Weights of a small mixture-of-experts language model, trained from scratch on English Wikipedia.
Experts: 96 experts in each of 5 layers, 2 picks a token.
Training: 1661M tokens, 8738 steps.
Below are experts of layer 3 (counted from 0) of a mixture-of-experts language model. Rows are named router (the router's row for the expert), up (a neuron's input weights, with its number) and show model dimensions 192-287. Each number is 128 + 24 x the weight over its row's rms, rounded and kept within 0 to 255. Numbers have three digits each.
After each expert's rows: a language model's description of what the expert responds to. This comes from a sample of Wikipedia text that the model never trained on.

# expert 41
router:158140122115130140139122119135119138097174116116101116123132137130063123179101189143146154148150155126136127130156070116138076114143123090099128115110091103055103084121133108163124184102123144125123139087107123115133138131106141108138146156159141105107138129087125117153122122121168123106
up0:099100108110180149160088136152196170112159140154108110159131078145125115150116110078133127138133142129136125154085126115161108132069149145070150158130153179118130155117153126139112130122159116144101162123105118112153129148123160147138130169122166101141146149173142100161165121141112133100
up1:110166113123143174168085169116128172105077129132112151133108099144124155097132142120168115149090176128178133137060135128133139173093128130120138119149088135143116137115135111102149150131122132119094171097092153079121118117136132100131122130124107114131135104113142111098137104161111143097
up2:156171150125110112136080105115115127111140139128124141147208084111092167138104094110133096148151132156125123077176105133130116124140119143114106189121113156167191131100162153126107117090113086105135135134129159131092125155115140134122088163167114082120168106139114096102092111140157095131
up3:158133098125138111134133102120146103089128136142121137100095068081125136155122122146143148111111161118081141176139134148152138107120107107188109170129111154106145152119154097139104093119099134136101124116108158127102106131145139128131157136104124157124117123170107124159073143157155146150
up4:092093078085166176188172132109138130137127130134126149123166137160145120157093172106147131146097195128127099117158126141119107109145137091089142118169129162139121131143110139146108076084164153138127129108128109119124136093174142147155094113141124123137096144156106118077142138154140137079
up5:196150079094122116066137107113135182135115087132103134142120121176129109143165141163129094156119138107131130143135120116128090138123131171135113117119111099127088089093136127145117106129120170124104102096138145094116127156114090118159148152128121128123115138138139136106083129155152132103
up6:114132110127130112140148081130105130084083113104099107105100097116115132087145131139140123148166132121166109102120127128104095170157139117149147119139127155121158113155133101147124099144105117144097132138076140111101120106123120110169125124140160133089098130112118107104086145176122118139
up7:113098146109159093143141134124113141110126127122152137164133104118112102133116126159149106089127109164090096187130117126124174098081104146148108127113103107127133141067171131136123133166150175112113131095104111118110152077111130161150143140131070127130118127126131127112163146130111165122
up8:144123093127174091108113161126183191137122106133116144145123174117132143165145081137136077153116129128147157118153109136187100128137085125147143151135105117130122075121120103155118150138130106106119131149142107089166125125118138130138135110175145134116147162121163122129127122129118074123
up9:101093105147127165105144162158087142124074106151113095147153122139119097132104154191133127120126151120185175134124122156087159157107136115085146115127101097130107078146102120138116099118146149170133137140144119125120142135129141156148110173127122143157115138092147142122103082129148140072
What it handles: Copulas and auxiliaries. Forms of be (was, is, were, are, been), plus all, any, not, unable after them, heading ends, and the ra in fundraising.

# expert 10
router:182116134114112149154095135169159123104154127080128125141135086147125178175137122115157137100147128135108121176179111116106134120096171126143089200165097136124102100119161103149115146103112174156133094129119100115170139127097148142114123126116125136078134096112176137133125114138130128105
up0:142117117124108154164128136107130149133127112142136180165182105119119123142134150068131120105102158111139145102154154099157126163160117114116117151155109146097083077083155114124149148090118145145118155100112123100165102136072130101099130112141140121089140113094121082109147128140128123133
up1:129095111093092100139080134103150130110123113119100148097154145146088123128166153108150104162173112124145088114162077163145083162116148123135136128108137132127119117145121144116184133180113132133143109112159114141152119088136129108170099089164162118170169117098119120121134184146117125192
up2:138109149156119137089110108127151149126141126121137145140133153161130144182136111104124129154129142172084111161165111153081092096214094141091118119126133147124153120125141124133089123135102073139156136138141141143152147097107130122115121153083097125146113092084121159131151086134089108095
up3:124131143104116147127149138133117168130112121161127152114168143112065137164096135132149127093159116135128089112176142138113107119086144165146157154142110120131158141125144114157131155100178113126130116151127109133133174118101132102111122133133140057145107136103133095143110124135130101153
up4:168140094119147154147125100129081102129088145164116144111142105129103081128128187150133144121140159106120165130139164129099090121147142086119109174125086195142151094110149131125146097116139102167175116165114150134174096128174088151105108136115136141158119098122069112091121129127123114139
up5:150156154137170132116088143129122146138106119134166147095181128177154160126123123136128099132093110111154115117158127113120111131142118149077083118159095101108146100138144113090103080161123159136148170109113155095170139143108109090160159107137113084125164146151186123130138116142126105080
up6:144115077095129134138139157133104149103108120128154126124146119096081141093107095095137175110078136113114110131159081144129146180137139120119117103149118157146119141108136123104122126105125107148086150136132139131146153151189112125168130116111162127164102115140142151128156089140106077117
up7:133100129123159111140080138132156145126093131139153151072089146103109169123109104141158115101139179127203150137121144104141108157140105156080148112176119133086106120129109143114112132093106147099110155113138085137128145128123098136116168079144132146124088138156150144126131109128111089143
up8:109100120089133136132157148142132154097114137157159124131132104109087153150094126125129109108133195109144125106138123122098157104144106146108123104140078125123096120132145103093082112105107095129156175113112134121141090101130159105142158105157134108139096141149115130072135131163147132142
up9:109076148120134133121144170112124118115119102108133148167075135121113084210115117112133152107126166120138101126064138135110154126081133104128104112139160096110101162085118117128162136125148136150105088105076138109140152127117132116110093100126089143141117121122068103109137103115133144121
What it handles: Name-initial word pieces. First piece of a surname or hyphenated name part after a given name or hyphen, such as Mc, Fitz, Car, -A, -B.

# expert 43
router:128125129114126126127106099106092175112097106100109181134123136111150145164138162173147134144137137140179161075130129135169135119159115147132139133144116138113124129139147111165113141090122135119131107154149109087152124116129110137104128152118164117143122120120120139118132136161159145124
up0:126084070141141110142163167120117155125103127095179140137165118156126071150159138115120124119151118125165151123102154124130132138158035091183162103112139085112144132111115115114160122132156128106123147114098146062102108115146154131138094142105169145124127131132136138131150137119160117116
up1:152080103099157127120120124116154111118135117132138120106104140191121152180152078149138132112167131119145153091099136120142155123154098134131165136128148067115117147145140136123118118144110080086142121147127110148142163113140100128144150145102167120118118161097111169126144134143131102159
up2:130112145134126143082111157134112105131119107093147113152095114069122182095093140135150143130129166141153101123144091163164130150121070131155066127127103123121171149131153098149183134135127153134147118170106110131162120141123111062138122151106121125131121130142182130110110119145101143085
up3:151120122116156147083139112103093103117150125072125143108143149110154106193148151100131130144135138117120176106107119122123125129124141148113088121143113139117134074125110140165164102121100120088165154134087185137127100111150114148118126182166168145124134143114142143138080136125115119153
up4:128112109117141149160142110121136122117105112131170120120123105169123168135138182145158118123119156091135166172106119161101092116166109135122144165119085135156128105140129106104123165102142089121107135129123116124101113129161150132166146092086135152151160144129137147106083114165095129128
up5:140132158117136146150162165114126159124105128097105138142172158096147137153139136156127128135111146122162159131095125140125140146120139145110112101145089124111119140154109115065141179146096075156093085099108116076110093181132153116100109119136080146089134097114145109126132156146138145126
up6:131174137091111122149150132105167163106142113125135110142107107132118164155148146166136123143161104112140141111126163116039105149132154106099106125116097113180157123141144116101113096117128100145109089096104140160110168150166112130135123174142135063144110107120156149187118109154142135145
up7:125090132093129096143118158093129142124117102108124084146183152127156121125109111145144079118119111156166164134154128126125155143109125114110138120136105047130149140138168110132105144120132126113132094142109113142145139157133100105115156171130182140122113139098101075132125149125133118116
up8:130107142135121117133164150137144089151159127138089074110112115097092176159137126143142123119129078138132174095124128166177099137120162090155133134117153094151177107135165110092124048130158170179143125133166120123135124098137127154097156196097177128179126157089158134108121142113172115136
up9:160086090087173112092149120133111131133119099108132131111127155130151119107129126153137137120139090120121139145151129094157099139118121163138102155092159094153144112103129134082138177125131146116106082125124118118112102101107128098103110152161128161115092138125110138127140155175131117119
What it handles: "The" and letter fragments. The article "the" before "only", "first" or "two", plus single-letter pieces inside names and chemicals like oxy-c-odone and suc-c-inyl.

# expert 59
router:136108164085115147145140144123133118068101092121114143147149107130158106188171163131164136122124163103142103134170165088091130125135152105124128173131143147100140081111171108158137133128111191172152144164142100118142157104123143125126118139116167118105176132105189082091076107119106074131
up0:133129134129132145146133174112097123070150128128130086128156120086121109171142140126135158153132093143120143146128119126137142070135139197082144118180104101143121116135191105147178136132171085119141093119121120110146101090122089172118106154186127133078104133152116148069097080160131110121
up1:154085122130103100109163106125165079073139075084114139108091104143130116131107147103124154118163147133142097112131096129158141107108133123080105137177136084118125138134141115106136101096124150152143103128118143107112150166140137126118090166157132118082125087129116136109146097128154123100
up2:132118080154134074134121124162160103107104130124121095164103101106117199139129144154132099126161083118085130140112150118137098114122121128138113134172139158118154130148113102113086095119100126136123128137169185152159138111132141115120144113151136124150151158104142106129149137135127112119
up3:108113138093106096138094138073119123112151107115091104153080135104126144193146141159140097061188094154165125117141115153130127139141124165158061108120128114131137142140144117120091116113145152121131127116124116125173146091095095162125125140159128129127141146151130143111126117149138158133
up4:144197135095135118105131122193201117136082152125138124128138133141094075129129112161183153076182142139159152201124153159091096105096148156124148139142118143114162111106164148167094150109123095128131123138080118143131151086161133111123137148145096135126149148113109123123179140130101143130
up5:125113153130109146124117131178153118131085085120131141187152076165117100133152104160157122126128131125127098139106154112113100145131093117127163131150124110138129118167102115189135129131186162120173144137102103114121126179126110108112162090108111144145131149117097108097128122133100101121
up6:105111139122116158164080078122102106116110141121168118139112104114101112131132109161130114107079140143139147105084090145136102084115099127094138083110138113106161128093142115151120153090101120138126141079102114107144116133137137149182149139145100154146099145097128148133149155142122128152
up7:108125131117120155148087141135124121119137112105152161134091113112132133165109158114133149133098154114164174105083145125079118096077089135117135078112111130102137121117096135136108134075138126150112136119111152098138066163122095104137094129122156112143145123142109086147114113132152109143
up8:129141130116143113117143135144107115127127094129187101125120127105081093103133103124161138167133113150109120151149116146107131075129091118162172127129100162111136123069158148085097106129148113115151136105118115146149121141150144134143161115180139156138103122113103135120134121127120159130
up9:147119116130083116135117146119158166107072099071109104084166157150128109162142116150132097164126162148155127125137175128161089131126086143087117136153133117123140122119142145095092143114115141145161110122130128116154068095126133148133095104129141123160154146133126099106141077128146126098
What it handles: Colons after labels. Colons after infobox or list labels (Order:, Manager:, Conference:), colons in times, and list introducers such as including, like, such as.

# expert 60
router:150116116117117135106105150139135159083108114090138133161135093144112163123142118140143141114148114133129105185121135108126138125141141122141150139169111120013126142122136088156142077118167128114103110121118145104099138131145118127137106139113159132095168109114160141089120125155104120104
up0:168118148098128155191087121128152121087122105127092131112165138145111130138116115142172118116113163148134121117147138138119146088100117170104125173117098098125115137139150108135138142122147150152142111128123110103084160113111135152148129168106126095109097142116115157116122139132156095107
up1:091111114098145136104122135090116102138136134137121108153086132117125131140116125140147092135097141136138092114087137169137143130150152132196105147123122158087114161102154144148147109092163138139162126135121121124144148119159156130104175160120105140155105134142139088146105138142161135130
up2:142103084116160121123115124119137090103160090115094162125145137150133121153132170112156101139102133130156187162150159143128130128117104131117108199120084162122165116153129072135114153139123192172149144158147110110142146110108169116125130110161161122121135083094123115137115137164154124132
up3:101124103160101124127128159150138172139127136140086145075180147162109150126107142136138180118105128109126145143161140122107139117155152123093096153155064068120111127127201172102126117090096111151141097101169137129098137150171134157131110145107124120148063138167132123136103156143136097144
up4:083102107126124123128088140091128135150109136099116097176155146091132128153132095142129108137071143135173135078137107136118116092132085134162156107130113088164109129144133120135164148130109115118174107143138110077111117140150176137120137124126146083117139129132143148130147095129102098079
up5:098147111132140111142140110116140104156137096112148105103129189117137120146120138101134085128131143099137086088136128150104136183119122098146137137159137160148091139125131093134118112132155121135111139102145122151176162144158120130115122120136140154157158114148122107123124139145136110111
up6:112145138111129139100101156090043142089151129131131086098113126112128139119122132141137133131137156168139187122130140102129119101111137122142116154148120135116157136139141134188116123125168139139100149124143137111133133129131117121106147170138163057150109128160153175097107133120151136152
up7:159181133092157123138118115124112154145155120085104173127116180135116171125114112134123127115134152131152111138124162127141064099131143152115141128111127129164095157093142104173115107134168099170125111144091112107127143117131106111134119120137113141118177095074099114090137159150118142154
up8:080108086137118093103146122126162134097168117136107092163120121101106128114141157111154141089093131111128131145147168142103124134109138132133135147104144152139101120068183129160136159169120106096139076130121166098130118182097143157112126160139135120157099155153136122154124136130148053143
up9:134133134120155107147116160110140098070108099122095170163177113131146142124147125160133121150111144104164121124160118107142160105130100152133114143098143113150113136126091097133099123120131152096117103162133148110106156153105158141137225133125091104117119123126117155123147112155124088114
What it handles: The article the. The word the after prepositions such as of, in, at, to, usually before institution or place names, plus two-digit zero-led numbers like 05.

# expert 34
router:153122087111113131105102104153133144075088099089111129169155139135129132152146167124135159133119115136102122149175137123130163164102126186121099148143088107072149087133160118122108141138136132133136107138153081102159138110115119107084159140117138120127187136106095112109139122111141111077
up0:146131135128107102143141117137137119101103117154121120113078110120150101149138145138135101114067149137138164112152114164081059133148119085120163133130102142123111147114173115117150068107101121122145049129146110148107148131143160135128163134156099139131118141107076151134141115143081115139
up1:153176145079122124131132114122152164063123112115137132122161145129102145142110138111222161106123115126122121133130130138142131091128112131136134141136070123110147130108149087127149115101112127135131096099137119121102152149111155147143142136139134114116125115084133124130103116175113117102
up2:132146127111143128161177143131106148109124155114127129151142115160120128108137125080131134180153107135139115092159152125131144142132123115139119150157116158107139094147131115161122125144104115130100124083150125109171110140116140126156104134159129136121131114114164104122142141121134112138
up3:123113175109129126109092159143116158107154108106136143155105160107104119136148129153128114169114140146118185118083133181160123104058149148148133073131141105138075179112142144140119142139126135150118124111165189110136106074072128129108149145134172094151154101124136133160131116130127117149
up4:171118084100115097161118154098152157102138129119073120122158139120140140128131079158125146084133133126115094147159123095117128123109182184158136179137127094145098112147157116173120130093121131157159110108159114113092156139115142137119134135151119105099151161153161123161137101127156144103
up5:174126139055110153148141124126143121121124089105123096157138095140106124130126136122155141094140142112149158121139132110124148080146141114129136151130116102113135132082128065130134119109135132092103130146124107141128108116068148122124113132130147122087081099106103158136094129135136106143
up6:160131086097119157123105137115110132123143097119118151155106114107098124140136153147138101094082112156127148076143133105133134135150160125066180138146113177143120096147121115142137098127077132106140126128125122094144155117155171125119133132156148123146131098133173077162149169138093118119
up7:159170095151130159172096123144147183100112139145075132127147106148126144082137114120135154098161086117139133141113132135135123153104161100140093163091127140124117104129163096107154119141120118130120114115115129133067109116073125127145132161156072104090125160106092149136126114144140129127
up8:169107165116102134084077115105094133145091131098115121111094124142125142148142155143116141164136119125128136109114129082148091140137136128134103104099149119108156164147135129121131140164091145099176137130150137120082156144131119132116173099145126128131112153131122161127140128136129130163
up9:117124156130122098132106158143104089143090122114118129101157136137088124114119110132167121171110156132117126144136146152103087114107167120139131103107122124127130085101095096149157096122110130160102120147108130114094161173156132162173119142102126167120096119137140183118089145138096058117
What it handles: Coordinating conjunctions. Conjunctions joining words or clauses, mostly and, also or, but, &, while, then, and sometimes the word right after them.

# expert 30
router:141108139054121173115126155136118152087136105124128156162135156109124128169125138140179107079162105138104162111135150087130151114093120137126126135139113103087106099146122125170135100112076137146165107150149130115177102128116155126079128140162140099103148153102080160134110117137131120112
up0:184126082119085081136120128133119086136122121103173146101144153159135115160121139119172078125152111110091160160123130136141128136132129117149130147171118120129123129128173131147108153131144132142131094109089131128148140153146117157119090149120146135146125131101087132153153156124103138104
up1:106108150127141128153149134161126139115117126130140112146128112101093173142132099107136112130102118099135141112126147109084140144098160151133129162125096151117121141150157119095083112116170089090104132117162110134092092146161091171124119123114184071136136137172153133114096138152138108123
up2:135126079131144103116154108097112160148093137148086147183120130136093105118117178139164137129100160132152174140117129158155131202139118112131121100150097152096142144137150124130139147120124135137175141111119110118120133136175122113121145142132149131105107093104119103160192111146127095109
up3:175095121105115074152144101140140108134124142093101102129133073125104082103147120152149152098179127124089148125183123077161109128132126124112091112129122129151098094140181133213156110141101105131117137152123145133101136087133159136117127152155143202097098135138173151118162098120155098114
up4:159115088087144089117136111144163128120096119102140152109143119110119140097151151130146142121146116147151131110157123110110108171155121153140137137078127139144089092153125123126125125108109148129144123128087147113136126113134169147132086124092147120098144083071163128101121149123136130157
up5:122146166144135159100136126117129126108120116127167170110131168134120150135115147146163136126086117154158122166151129149154114166148128112085150128128137146108129107124156131095112072147149152160143151147128100134124183122137131144120155112144148096169135134054171118137112106157133101121
up6:105134133125130121097137143093171132118102102133133134120107084141100109107111135144199145114092173132153097132168108128117130109132147142127150129156126119115109137094087111131164118117142058123101155139109075119137117128125112118151135116146097043158149147150107146109134117125126148083
up7:116138065130108163118133080119117133098148122098098130173123160129115130146151098143174139099121142089145155128120114157207119101123187105127129155137127120117174099136114117201120087174123129131130161131143099124085132092141140121117126098142169115117144146128158136138129136139115134109
up8:111135082086123142089128129158125128134123078115077122131096130139090091123141168186145133155130117183116113141148121162126070099124138110107153088124164183115167064156106116134150095125144093165112109112121108145104172082109120124167171114132093102109153119104115135123147111141137094125
up9:132139145130135118151145161150186118131144101110124144118118102164126156131159129146128144113160110112138116166138145123156118151122163123139155108123109105120105145170111085151134163160114135107094090101120143135111169103086168121163100141133181100105163130086104101118152144153130079140
What it handles: Clause connectives. Sentence-linking words starting or joining clauses, such as However, According, While, with, and, whereas, plus capital-letter pieces in acronyms like WPAT.

# expert 21
router:140117145083103135087102113119135145107144124061147144140149142092124154187119160153158123115134121168092130139128082104113138118109147147095096147123079102155102114129155109136126162113119149132133061126158085138118129105127134142111131162115130138082125116097086143136103135130104141086
up0:154120142145136141084132170121126123095151132143155117148142153122079118156145139153141116141154107146122109169118081201115137142124102107196092127148147128135134143152141084145141132134152106135151127140112119135114103124100129150132116116097146100112170106129131136144151119164130109092
up1:097116119110120157121157167144136117104093115157135117150098122142130090140110147133153081136090161169160108112142115130152133134047124099120150157102125142137135086178119106103153097138136108107145126177122133107120147141082139107114104129124120117111152137121128113111140167143114119100
up2:140124094090110102112159126136132140088085144153146094109093104105097145124083117165131159096124147107105131145166135150129132089121152129113176146137143117131143135122188130118104091153107092118104137109163117152115140119141108162112122191131118091106116112105124153145131139135117118105
up3:150126087156144098126124124183175164123167119140163143125104115171161128149127072130136086109186140157153084131138119123114109092152138106157171147173097126123179120119129133129151095181115142170101153104139130141139118135085129084112141122160110126161151138124135131109135129123128117098
up4:203134111113115165148112117165117124043106114123127119126106117126113125136135108100188113167137162129113128124160149137114125134100153125121140153114082148118137136132153065174126112094166122136105164132101131078115111105133126117119159150144170142122113138148112135152130114147143078144
up5:139148113117089147132142126147136125083097100135127138128161122125137104110113135146156153103135159150119115104118131173134110137100142085145167144155128150108157102113142110149145070163128097163146173118139138085121147120124111140156136160133148089122164122134162065107118149149168097107
up6:130104122126109142116093156108101153096114110070108115143160115174117116115121127151138155084104143115142142131118118156128139162149092123085165096111137136137127093094135117086110137132123109128115129140126150115115122145166136122130164116117121119129124115148118155141146113125136119122
up7:185148135143155091117144109158124122109146116088085166111147122151126144155123104075134113178107138114108134121157101115155145123152123114127154133145068163141152121100100100153080055104125129202126159137151124141096114153150126143145094132145163144179082114135101166124122167138135100147
up8:154098121148118144152116137111122120128136113152137107139099169106122146159108127129142093145129124149132145153115116138101101175071124098181104145190079112139158091168155108121137130153112125142125117149146096148179095160110145115110115099120164124117164101142098154146125102158110117080
up9:144167129123125162150147123187139149131082119114128120128179080156084132117080108137130117099148118135132134135186132123160102119145112161107160143120135136129097071129157118111172113160144126139132136145128116103141096140085137139129071172163103132137106158100152151127090121140177132099
What it handles: Opening quotes, capitals. Opening quotation marks before quoted speech or titles, the word both, and first capital letters of words after headings or line breaks.

# expert 15
router:186098106078142154140132114129164162092103107121160146139138098101117148144139129142165115092156120130116122093150131121146124080123162135118126144177109123110125084151170113140152151105129159112172099130119106072128136113126140137097093161097140124095147096106131107140107132134133127094
up0:160101113094161097083107150187112118037098071125123096140120153091117131140116119096208127105150086115132169121120134085123129131123135066091122130120106154083162131134158109167182107082144140141136131140155160124151112142106112158141167130153155126084112145130121154131099096147133133108
up1:117130143091111127156131117156121114139125140117072136110129128103137138131127099125139129090096178132171150127151112159114128168107142118131135149093091139125117110087116140125097146100178115149120109095139124146121122099132174093146118108106118115133134139143073103111084106160114112138
up2:145132115112131141136131132144095134070108114126140160097136124149116176107148143104150150143149110127139155158106139180087195131110120085096099104139100127082148179122129107136150119121104115123120187133106104132120139140191112113137125112175144093152153125094108129142122135167116128108
up3:137099129140138189156130155133098123081121115113162139143122103164118147097162129127151120085070130146163132156087149129143156114138109082114165133147115150094142116060101123137102115127159165112157150135077080146095128117108131127140171148164115106142176109113098099127099168139141121125
up4:113122120126110140119157135125102111111069093116166119135151141135083134095110107099157100110146154110146138143089097205169119096149150111099104112115095186076092175106118123147141098135108159191167116103127082116112094141182117148162099122180136121120176111094120133108136141168095150124
up5:124087165093094131061129129149116132114146123126126066120115131137121126121105146110152134093141096134142126131091122137122124129119117135108113146119122141122103127062161144158123136165134083128118124131106127105101104068137111102112182163105115136166169164089142133111158106125124121166
up6:140123130111190117141151136133109115107101096117128129138160187098139126102173157134184139140108121144145159114107145145110141173128090141115148116164126122095149177113104105174123122126120126130129107113165091112148111121119138159124128163145148134100117117094148103113125079134137111127
up7:166122156125142150162121119131144170133172132121124139158122092124128148117090115111116101136072138138128141118106112180131205111125138114183105121156109106119094193140096123142166135114114142108130125068119115094141135148111159126130142103132151094125127079133126142147143118130145116081
up8:123113136100131147127127148101122140112126136121129157158151097153124123104103101162133163138075127158116115101126142119159126155139164125109159131133134137099124104063126121143111145160127157150142147115163139136098109094131101167126163130130105140131104117128162099087124108124139109127
up9:120148118087120114114135095117128101108149123157108075117155107135118093126138135128148131137186100173141154179159163139117105148120140111132135124139128179151145138085100133126107102140138119154122100081092121129130156084159083124123143154151154099111114090075139156149150140140172102154
What it handles: Title-initial The. The word The at the start of titles, names and sentences, often after an opening parenthesis; also first pieces of capitalized names and heading equals signs.

# expert 0
router:173108134085141128115099127112098172091117111081124110155128099094109134164153158144168159090174162140107118156146087127103108139113132136120122123107111132107114113134174115141168135088130159078169096146145122102168126113131132157117125139116130129134154141131115165136091139132098102100
up0:122094078114133124126172107171132116114140061110155162150147116160132143118155111108127158099132148180140138109105144107108130133146120078098104116124193116081104155178118105167176070161135111136113127133123088129145177148085161123127153155166140152058124091108116160100129145141156105109
up1:152124089106129158149137152111115160125142130110121140140091108105095170139161107130134139118133155115157140112142151113104132144119166142160126141103085150120125106131130132121116132184119130136109121170122094149103149127144078111132128147124177123090126121151120090150146129144116110136
up2:127138099128105113143130138126158133129108112145102178094109133155157156122168135119151139142140172122131178183137163145130078127144110101146107120137141105119145148092143106186082132121131161126155138164096100127063169118132100159154121135152141129098148150123083142088159128128119150149
up3:116151141113116106134159147135151117093134140112091186130135179107083161122104154143125170122158140139115194124145140147160135153095147120116128149110101140137081164138135122138118080116167115155125122139091108141136147152102105091124111134170204133077165153130130140157142159134122095130
up4:144157094116063182141118124137150130119100110133128113125116121119159136157108150141157119132120179110139186114143120117121108131080118128105151198122103130086124127129125083173158058094128138133135128058135144120124138143152123132141073135123129118087224096130145119126094102155152121118
up5:123125116134125108163100103119096113116104124104110103171153145105137104156158135172150131119119173151152163165102167152164119118122117113121175152119120109124116126113074130116152077106101145150107158131155156115117130129123150116123153134173124140107121163139104153139113088120130062078
up6:191148101121087136181110105144122161125136112117137164118097137177145105148165115106146151143137108123156165139136124140123118107134153109093111120117134127134159170114152124139161121115107086115133162133126135141147133078130140116097084129132121100162114148097106154117129106135142158149
up7:137126150115106139163110162123126093114054101127147136100136161136109114180142078123172150138136103159130164088153108154156123089134166108039132165167099103113141118148105088159124116147152124166115127109140117119118136092115095156133101131135139133110133119091156126137139153159147110112
up8:157108084141190155189136128139149121142135126095104101164109150085122152138113102120139101125122093126143132119126115159165154126079113142146126147085134113138107138169118125137122139131159099088159163158134129106128116142089156134123094167132126103135085115119068156110158175119133113131
up9:148113125142106103174093105127172127075158106154157107120133171144131154112141161141133156136110100115142156084122154201081154125098131129156132125117166139125179112189150083142160131116132111135108157097137140106141103106140119160198140116120138167123130114095096167143116101124084087136
What it handles: Name-initial capital pieces. First capitalized piece of a proper noun after of, in or a comma, often foreign names, such as Qu(echua), Bu(ynaksk), Gal(ilee).

# expert 45
router:158152134111154137138119159129139145070059099115096128138124138153123160169119159119140153114123144129135162128094127102142114132144137142101092145110108119135110142105111114113149133140093132100142120162136113127109144089113136118131135157154128168117131120121101120119087137132129089083
up0:148118107139084144117093116116111085133123101120094114114132074124120083134117150092149113079149134128158163122159119122159185153094159139140117147128106140139131111096105129175124127141179176112149113165080143150161148109133122109138144102112125137119122146152102137141104151133122127173
up1:123137096134132101067127135143126147139101094111097119168145140162142114147150141197205155091158129117149133154113125143141089114107111081128121119118123119125149105124128119140123121103122116153134150143139116133131128154123123107095148123114129148121124121092148096098136085163124114133
up2:167113124117147105137167119132144145148119109137116166124117096124114092148160157171139147122136140154117103167153121098150101159151117121116134122134113148133093120142139104130158155166130146107101116142151127136133134125123123144140137137119151128115088103092141115171117115140180111138
up3:140128099107108118141110167106175125104109133105104084149081121137091099146136120092138111150115152145147126188118133130093125133120149157089095135132132147144124132109111107145125127108098117187130134112137162127129116124110161171105056115140101107145157123108150129109119090130159153130
up4:110120099118150114102103172167110124105127119135132155111152147120083139153147173130156087123101114110100163104104091166172125147163150100153098109165140156108113140145124097127148184152121155153146133137170100136135155161135108139107120109126132097142120113146157134172140154173131082117
up5:120109137117169182116110126113160153128112087137148151148136133142140144119142110096144144111151164121122129151086118150105174167136111096139161131136115163066116149128161129125171153121108161135128139142094098122129078157114120109128145159132158146062114089088108141097089138148166133131
up6:117156138135158090122134110124117101117122090091145104131167118111141088151091159138137078149122151128177136173127092134137125139138129112152120102157125130177144131094079109162095140182147142135143129133099155101156118077162173119083134112053176120097105172150052165138147162143115148068
up7:121147130152113169129105146090151130145121151147125107119155155142148165118151136086142144124135125148100111085142108099092111154122081113098130175129140170172093096097157140135098140135170123148130125121108094135083167100122078174144127151106111122147136092089133102083158112130189104108
up8:114137102141125151136147089143112146070134124118121113123124134134135160122126108151146136103120179094112126105131118125095127088157144130141161145149076126142102115104095132114087116122110128124088095083088144112149146129150170123130117083153146065134122156154110135106101123157095123119
up9:159102128109140155113087081124124181084064134093102122144108121118143119161113144119139131155099144082106120107135143155123119167116113150143099105133142108141153104162107135113126147145094098146132074148124179108103138145170142131100104121152107142115096129126124111119144099145088131139
What it handles: Table row ends, be-verbs. Row-ending pipe-newline and separator rows in wiki tables, plus forms of be after a pronoun, like was, be, were, became.

# expert 33
router:169134123086144147090104147135134180094147077082111146147155122147149108144112133135183105110182102127120192154115103100122128108132156166130143108177140125082136104111138062151121105119130168116132083121120155100147106149109108134154144169118164136123140113105121131129117085172142131088
up0:134152137124159178125082158128098144130122144109123175116121109151140130137095119147132136131120131129107129139138121096134090131148119149086182104191123188135125108098126088119131135146138160120130137133091140124185138105109122110134135125174124113171148113097122087139139091120143106116
up1:161127126113128108170121152138162162104109142110108160131170132123110108141120129157143140103138129108173146134105135141123142158133160087116129160138149129120130145147157084190152123133105150136124099124151164137147152062156121092176088072181119153112101107138118088144122133140133130127
up2:147139096144158119100115087111101121083136160089167107107109100150139134116065165124105142155128100094119120150122104140125127115083180125116080138098091113104114146126124120135127101143109120134171124130123134135147109129137135142119172159093098170127147174148107107149090187187186131151
up3:136087175111142144142114156121118140101140105173107106201134126134174171158150135127143103137156107112160125135115137116152126183181106139128155172149137124100168111141141102125166122117131092151121138171096063132087154173106133156122113106160182096077144121144115088076091118105134102104
up4:102100077120141152128105057112135111132157109112123118094083098143116111114107103155167116123144124113154114163141117118125144122099112111150089106149148164168123119115148135169143088116128137153118127147117148071105102136120118179090129174140092096120080153163133099103136136103162123117
up5:103071120114126089125123125160137129130116098134123125110155141122131146150119137108134159131117115120132108093102137125107100110128171137110109156145131131072152125133078119141143097176142085160147162131141145127149135144093148177113125152112146177137175137096085134118118095121116156155
up6:178116122061125149063158117107128094112148109109141176137122083165090120127158089135118132109160087138122098121115096133153092140087128157136067118112130081103125087153144120153096144140162157120111127149095163116110121105118126062139104164112106152125141166124171112117134147152123153128
up7:191149134150111083151101154176181140113096089114110124117126129144155145111089146097156146128143146157096184142128101124141143134121183117128111175118163157055154135165108095140097146140152164133088144147132093140135097119113140131148132081153136090074115112121121151144106132132113097130
up8:117126115114113114166163158139142142112142145132108152116104140170146130137126142105133147082141080108130094106134121165067141157133129143118100136141140078127161134160166132131130111123157117118127113160135102119139122115104173111113093103109108097133122148161134128173145140128145105100
up9:145101115084119170119124092097129128125096150089170134170110109095136140171134131168148134097115118152095120121122132107110084106131094168137137117122111134161147089141174125131108180125110131107119092150110120101145121119129135075122153143132136110098117153127118142154130082122078125138
What it handles: Word-final suffixes. Suffix pieces completing a word, such as ing, s, ation, ment, ions, e.g. retreating, additions, concentrations, Mitigation.